python train.py --d_model=96 --n_experts=192 --router_score="softmax" --routed_scale=1.0 --router_z_loss=0.001 --beta2=0.99 --train_tokens=733600000
Below are experts of layer 5 (counted from 0) of a mixture-of-experts language model. Rows are named router (the router's row for the expert) and show model dimensions 0-95. Each number is 128 + 24 x the weight over its row's rms, rounded and kept within 0 to 255.
After each expert's rows: "gets" lists some tokens that make up at least twice as much of what it gets as of all text; "mostly gets" lists some tokens that are sent to it at least half of the time. This comes from a sample of Wikipedia text that the model never trained on. Tokens count by the router's weight.

# expert 137
router [117 105 132  97 158 143 105 160 103 137 130 115 174 156 125  98 158 164 122 153  94 121 165 100 150 129 119 139 105  97 124 115 108 117 146 146 183 153  96 155 117 130 142 138 140 160 113  98 103 116 134 159 150 105 132 105 151 127 106 171 150 146 128  96 120 106  96 129  91 159 138 135 129 168 121 164 143 161 126 129 165 127  85 106  67 113  81 157 109 130 120 116 128 141 102 128]
gets: "A", "C", "I", "S", "E", "R"
mostly gets: " US", "X", "Q", "U", "I", "V"

# expert 117
router [ 98  96 120  85 159 165  98 144 116 148 147 132 161 149 117 115 144 128 116 148 103 144 139 146 165  94  97 162  99 117 119 143  96  96 155 147 152 153 122 129 104 124 189 174 144 137 113 119  99 132  85 166 134  96 126 111 160 153 128 151 126 149 115 106 105 112 117 104  98 123 133 118 128 144  87 118 121 156  88 136 131 112 100 136 121  94 115 170 122 163 117  82 147 152  95 146]
gets: "ing", "3", "2", "ice", "1", "4"
mostly gets: "arly", "ele", "ime", "ice", "ublic"

# expert 24
router [171 116 113 104 139 144 112 141 115 149 108  89 134 155 128 100 172 153 121 148 118 151 151 115 178 127  99 168 125 103 103 126 106  82 133 151 148 143 102 159 120 124 172 140 110 131  97 109 123  95  88 177 146 112  96 114 141 136 137 140 158 152 102 109 108 129  87 122 123 161 120 173 102 154  94 170 141 128  92  98 134  99 104 105  95 112  91 128 115 126 121 110 136 142 110 140]
gets: "a", "i", "o", "e", "ia", "u"
mostly gets: "ai", "ina", "to", "i", "a", "ia"

# expert 120
router [130 105 129  87 165 168 116 144  95 142 110 110 136 146 148  80 155 156 113 137  87 148 169 122 142 148 125 136 126 111 123 116 124 123 163 173 143 159 106 154 114 112 128 139 155 160 111  97 100  97  66 127 143 121 121  99 138 141  94 148 163 153 136 119 118 110 133  99  99 142 100 140 126 153  86 135 117 156 108 134 146 114  90 136 102  95 111 163  93 135  86 104 133 131 116  82]
gets: " R", " T", " M", " P", " N", " C"
mostly gets: " R", " T", " N", " P", " M"

# expert 33
router [122  82 114  96 152 152 100 146 117 144 113 135 152 155 118  90 152 123 119 141  99 133 155 110 156 109 114 146 107 145 101 113 103  86 149 124 162 151 112 129 108 131 147 172 187 161 103 105 114 122 119 123 159  80 120 118 160 148 116 155 127 136 113  89 113 114 110 107  91 139 119 137 112 144 131 124  96 149  90 121 158 103  71 106  95  95 113 148 115 145  90 100 141 109  93 135]
gets: "6", "7", "8", "5", "10", "4"
mostly gets: "28", "29", "27", "10", "31", "30"

# expert 74
router [154  98 116 133 171 119  87 149 107 137 102 131 149 145  98 101 134 136 101 134  84 161 150 125 153 140  74 130 123 141 116  89  87 108 170 162 137 146 116 134 122 127 141 136 162 144  96 124 112 106  94 152 153  86 113 105 153 124 107 155 145 139 105 135  97 133 157 103 108 142 125 134 127 143 106 122 120 142 118 138 131 114 111  83 116  78 119 148  92 149  79 104 179  98 100 116]
gets: " c", " p", " h", "p", "c", " t"
mostly gets: " c", " p", " rec", " us", " bu"

# expert 131
router [145 135 118 107 149 117 131 156  97 135 123 124 160 155  74  93 142 149 142 133  86 160 162 129 155 126 103 144 109 138 134 115 117 148 150 139 148 156 102 169 114 106 151 152 161 175 108 123 118 119 124 157 140  90 108 124 154 153 113 165 151 153 102 115  85 137 165 104 123 158  89 138 128 163 104 134 110 138 110 127 131 116 100 119  97 108 121 151  89 160  95  76 155  93 104 119]
gets: " c", " re", " p", " st", " g", " app"
mostly gets: " app", " re", " c", " ad", "emb", " ch"

# expert 130
router [131  86 145 123 148 123  90 171 125 136 111 108 157 141  80  90 143 113 115 156 126 165 151 121 138  93 116 107 140 106 105 137 106  94 163 139 193 167 113 132 113  96 153 143 114 125 107 108 121 103 130 142 162 108 109 123 178 141 126 131 123 142 114  81 128 105 127  91 121 142  91 153 122 146  93 151  62 139 111 110 134 129 116 119 112 116 100 138 102 137 117  94 150  97 119 156]
gets: "ish", "vel", ",", "ury", "ass", "19"
mostly gets: "vel", " school", "ish", " des", "ury"

# expert 83
router [159 114 118 113 145 123 124 142 133 166 108 107 157 159 106 111 159 151 121 143 119 133 165 111 139 110 103 172 118  88 101 131 112 108 130 141 151 164  99 140 112 115 153 134 119 141 122 115 114 111  72 174 167 124  81 116 150 155 136 172 122 144 131  99 109 135  85 113 110 138 126 159 115 172  97 161 127 129  98  98 153  90  73  90  98 112  95 149 110 140 117 110 139 135 128 115]
gets: "a", "ton", "son", "on", "o", "ia"
mostly gets: "son", "ton", "ley"

# expert 107
router [122 123 134  86 136 143 111 168 138 149 101  88 171 142  92 119 162 165 146 178 103 136 165 112 154  67 127 162 148 107 127 116 108 112 156 141 156 145  98 153 114 121 145 126 115 133 127  96 130 104 103 175 116 106 104 121 133 165 123 153 126 157 113 120 116 129 109 114  99 121 121 139  88 127  89 136 112 139 110 101 187 102 108 104 110 130  79 158 109 146 129 111 145 151 114 133]
gets: "a", "ia", "el", "land", "y", "il"
mostly gets: " State", "ium", " City", "land", " University", " States"

# expert 15
router [127 124 119 130 155 161  92 144 113 166 123 113 126 148  88  81 130 148 103 156 101 143 130 131 124  96 120 156 134  98 136 135 103 114 131 165 146 160 110 158 133 127 176 145 158 167 123  98  97  96  95 140 125 115  71 134 170 148 135 153 158 146 116 114 108  95 131  98 100 144 132 166  99 155 123 165  99 129 113 114 165 125 102 122  81 109 118 147 110 146 118 116 147 134  88  95]
gets: ".\n\n", "\n\n", "==\n", "\n", ")\n\n", "==\n\n"
mostly gets: ".\n\n", " ==\n", "\n\n", "==\n", ")\n\n", "==\n\n"

# expert 62
router [145 105 118 108 165 118  98 163 111 150 123 109 159 160  78 113 149 148  99 165  76 151 149 130 146 121 114 112 142 132 122 107  90 115 150 160 146 159 104 174 105 123 131 146 159 153 124 121 106  94 119 131 163 117 132 119 142 157 114 154 127 146  86 123  90 114 150  82  94 153 124 154 119 128  98 143  95 151 131 125 149 117 112  98 109  80 125 131 106 150 135 102 160  87 113  97]
gets: " p", " m", " cl", " h", " b", " comm"
mostly gets: " comm", " cl", " p", " m", " pl", " gr"

# expert 14
router [118 116 121  90 138 169 119 176 120 182 113  93 167 140 113 115 127 134 114 123 105 129 162 113 131  98 111 154 117 125 117 113  96 110 153 127 142 161 110 128 107 127 156 159 163 139  88 113 108  82 106 164 146  74 114  98 138 138 143 144 142 163 120  72 105 137 160 101 119 150 118 143  82 153 130 157 130 155  62 122 154 146 127 126 118  96 115 140 126 123 100 130 137 126 121 120]
gets: "ed", "ing", " of", "ated", "ted", "gan"
mostly gets: "ted", " only", "ated", "ited", "ered", " into"

# expert 78
router [123 103  91 110 126 154  97 158  93 134 119 130 143 166 124 106 145 146 124 126 132 135 166 127 126  81  87 173 113 133 113 121 103 111 139 127 168 151 110 129 142 121 180 162 119 156 126 109 102 100 126 151 164 115 122 122 160 159 119 168 138 152 136  80 111  95 144 131 114  98 100 143 114 162 102 127  91 170 121 120 135 135  69 106 113 114 103 181 114 154 110 127 139 111 109 143]
gets: "ay", ".", "k", "ash", "ing", "urn"
mostly gets: "ollow", " follow", " lead", "ash", "ay", " May"

# expert 159
router [124 123 115  89 155 173 114 165 115 125 123  74 152 152  97 117 141 147 130 139 102 118 166 122 117 113 114 166 130 109  93 127 103  94 162 151 156 181 130 160 124 130 162 130 125 136  89  96  91 122  71 165 135  93  87  99 121 146 120 144 145 144 122 128 116 127 138  99 130 149 109 163  77 142 100 172 127 141 105 131 161 131 122 105  98 117 103 156 123 140 107 113 117 119 117 137]
gets: "ed", "ing", "ated", "land", "ia", "hed"
mostly gets: "ered", "ated", "hed", "ted", "ed", "land"

# expert 4
router [110  63 134 100 161 143  90 160 111 137 119  95 158 155  97 100 124 128 120 141 126 135 144 118 135 108 124 123  85 114  92 112 125 110 188 130 174 146  96 159 135 101 142 154 143 167 106 132  98  91 134 150 144  92 118 122 151 158 126 147 128 130 105  88 116 112  97 114 115 150 110 148 135 149  98 142 134 170 108 123 167 120 115 105  89 106 117 121 124 115 122  92 142 131  80 151]
gets: "S", "P", "R", "I", "D", "E"
mostly gets: "ampionship", "R", "}", "_"

# expert 57
router [128 124 133 112 161 132 125 159 116 126  99  82 139 127  89 106 132 167  94 130 130 161 166 127 132  93 100 145 119 107 114 115 100 114 155 170 152 152  87 148 117 126 156 142 149 152 128  92 118  99 115 172 148 122 110 103 142 150 132 119 188 158 137  82 112 113 120 103  94 145 110 157  85 156 131 151  80 147 111 136 134 118 112 105  92  93 103 138  96 154 101 124 139 129 120 103]
gets: ".", ",", " that", " where", ").", ";"
mostly gets: " where", " when", " that", ").", " which"

# expert 37
router [142 109 110 122 137 145 118 138 116 166 115  85 137 159 108 103 167 163 101 153  94 143 127 121 141 106 130 166 103  92 121 132 106  93 153 150 148 132 130 148  92 131 139 164 152 156  94 102 100  83  86 131 137  92  69  96 149 144 134 156 159 129 126 101 100 119 134 113 131 150 128 156  92 166 131 135 103 172 130 137 126 103 118 112 123 101 113 150 105 158 111  96 165 105 144 124]
gets: " was", ".\n\n", " as", " =\n\n", "==\n", "===\n"
mostly gets: "===\n", "===\n\n", " was", " =\n\n", " became", "==\n\n"

# expert 85
router [124 118 116  81 159 186  85 142  92 152 118  90 152 130 112  85 170 138  97 119 105 143 159 122 120 111 137 170 139  95 105  90 114 101 141 108 164 147  85 115  98  96 151 141 139 138 114  97  94 118 101 145 130  66 102 124 139 153 124 157 139 146 119 102 135 115 141 116 125 134  98 160  92 121 115 124 136 120 116 141 159 130 116 114  88 123 111 165 141 152  94 128 128 110 131 109]
gets: "ed", "et", "wn", "ent", "os", "pen"
mostly gets: "ished", "pen", "ed", "ted", "wn", "ced"

# expert 180
router [139  78 106 120 154 127  97 155 140 130 102 110 160 180 103 114 155 146  97 166 108 149 159 104 128 133  89 151 115 134 112 121  92 120 106 163 150 154 133 157 100 143 156 166 178 140 100 123 121 119 118 141 170 113 117 131 151 134 128 155 160 178  72 108 100 154 130 108 120 115  84 149 133 160 118 167 121 146 124 122 147 120  96 114 138 117 108 138 136 143 113 108 158 152 104 111]
gets: " ex", " w", " per", " rel", " pre", " pro"
mostly gets: " ex", " pre", " per", " inter", " rel", " w"

# expert 52
router [181 116 117 100 170 126 131 164 115 141  95 108 111 172 108 110 133 144  99 133 129 128 163 103 131 136 128 125 108  84 130 116 136 125 140 150 149 152 105 163  71  91 125 160 108 158 130 110 106 104 104 112 135 111 127 117 146 144  92 152 143 109  91 110 121 122 118  95  93 150 121 144 111 164  98 145 143 118 128 143 165 109  95 111 111  80  85 143 105 165 103  84 146 119 106 108]
gets: "and", " R", " V", "em", " r", " S"
mostly gets: "and", " R", " V", " r"

# expert 16
router [143  77 106 111 141 133 112 174 102 145 100 100 144 155  86 110 145 149 124 149  85 116 148 104 151  95 115 155  97  92 134 122 104 102 146 137 114 137 118 131  99 122 155 145 143 156  87 118 114 127  92 116 128  93  98 100 136 116 126 128 171 167 140 115  94 158 162  94 124 149 101 134 118 146 113 157  74 158 134 121 142 104 109 111 101 103 112 131  94 145 104  92 158  95 132 126]
gets: " was", "ly", " con", " were", " is", " cont"
mostly gets: " were", " has", " had", " con", " cont", " been"

# expert 114
router [135 110 140 107 170 151 120 168 117 137 109  84 133 151 101  93 141 159 114 152 114 138 163 116 156  99 135 150 105  83 109 105 129  75 144 146 178 149 101 155 124 103 139 147 136 158 111 110 100  98 121 151 168  96  78 121 145 128 135 156 177 160 124  92 103 117 103 113 111 136 118 150  96 145 112 151 118 157 117 112 156 139 114 106  80 121 100 123 101 123 108 124 132 132 101 126]
gets: "A", "E", "N", "}", "S", "R"
mostly gets: "!", "?", "}"

# expert 44
router [160 118 114 103 156 114 121 135 107 155 111  86 172 142  83 113 148 148 114 149  80 157 167 122 135 122 101 123 105 125 104 123 117 126 141 167 168 133  85 152  90 119 138 134 168 151 120  90 121 112 132 144 165  98 113 112 126 146 109 154 129 155  79  82  89 133 141 124 123 162 121 141 106 160 127 150  95 162 110 129 132 129  94 112 113  97 112 155 112 112 103  87 147 103 108 119]
gets: " b", " f", " w", " l", " st", " g"
mostly gets: " kn", " wh", " w", " b", " l", " att"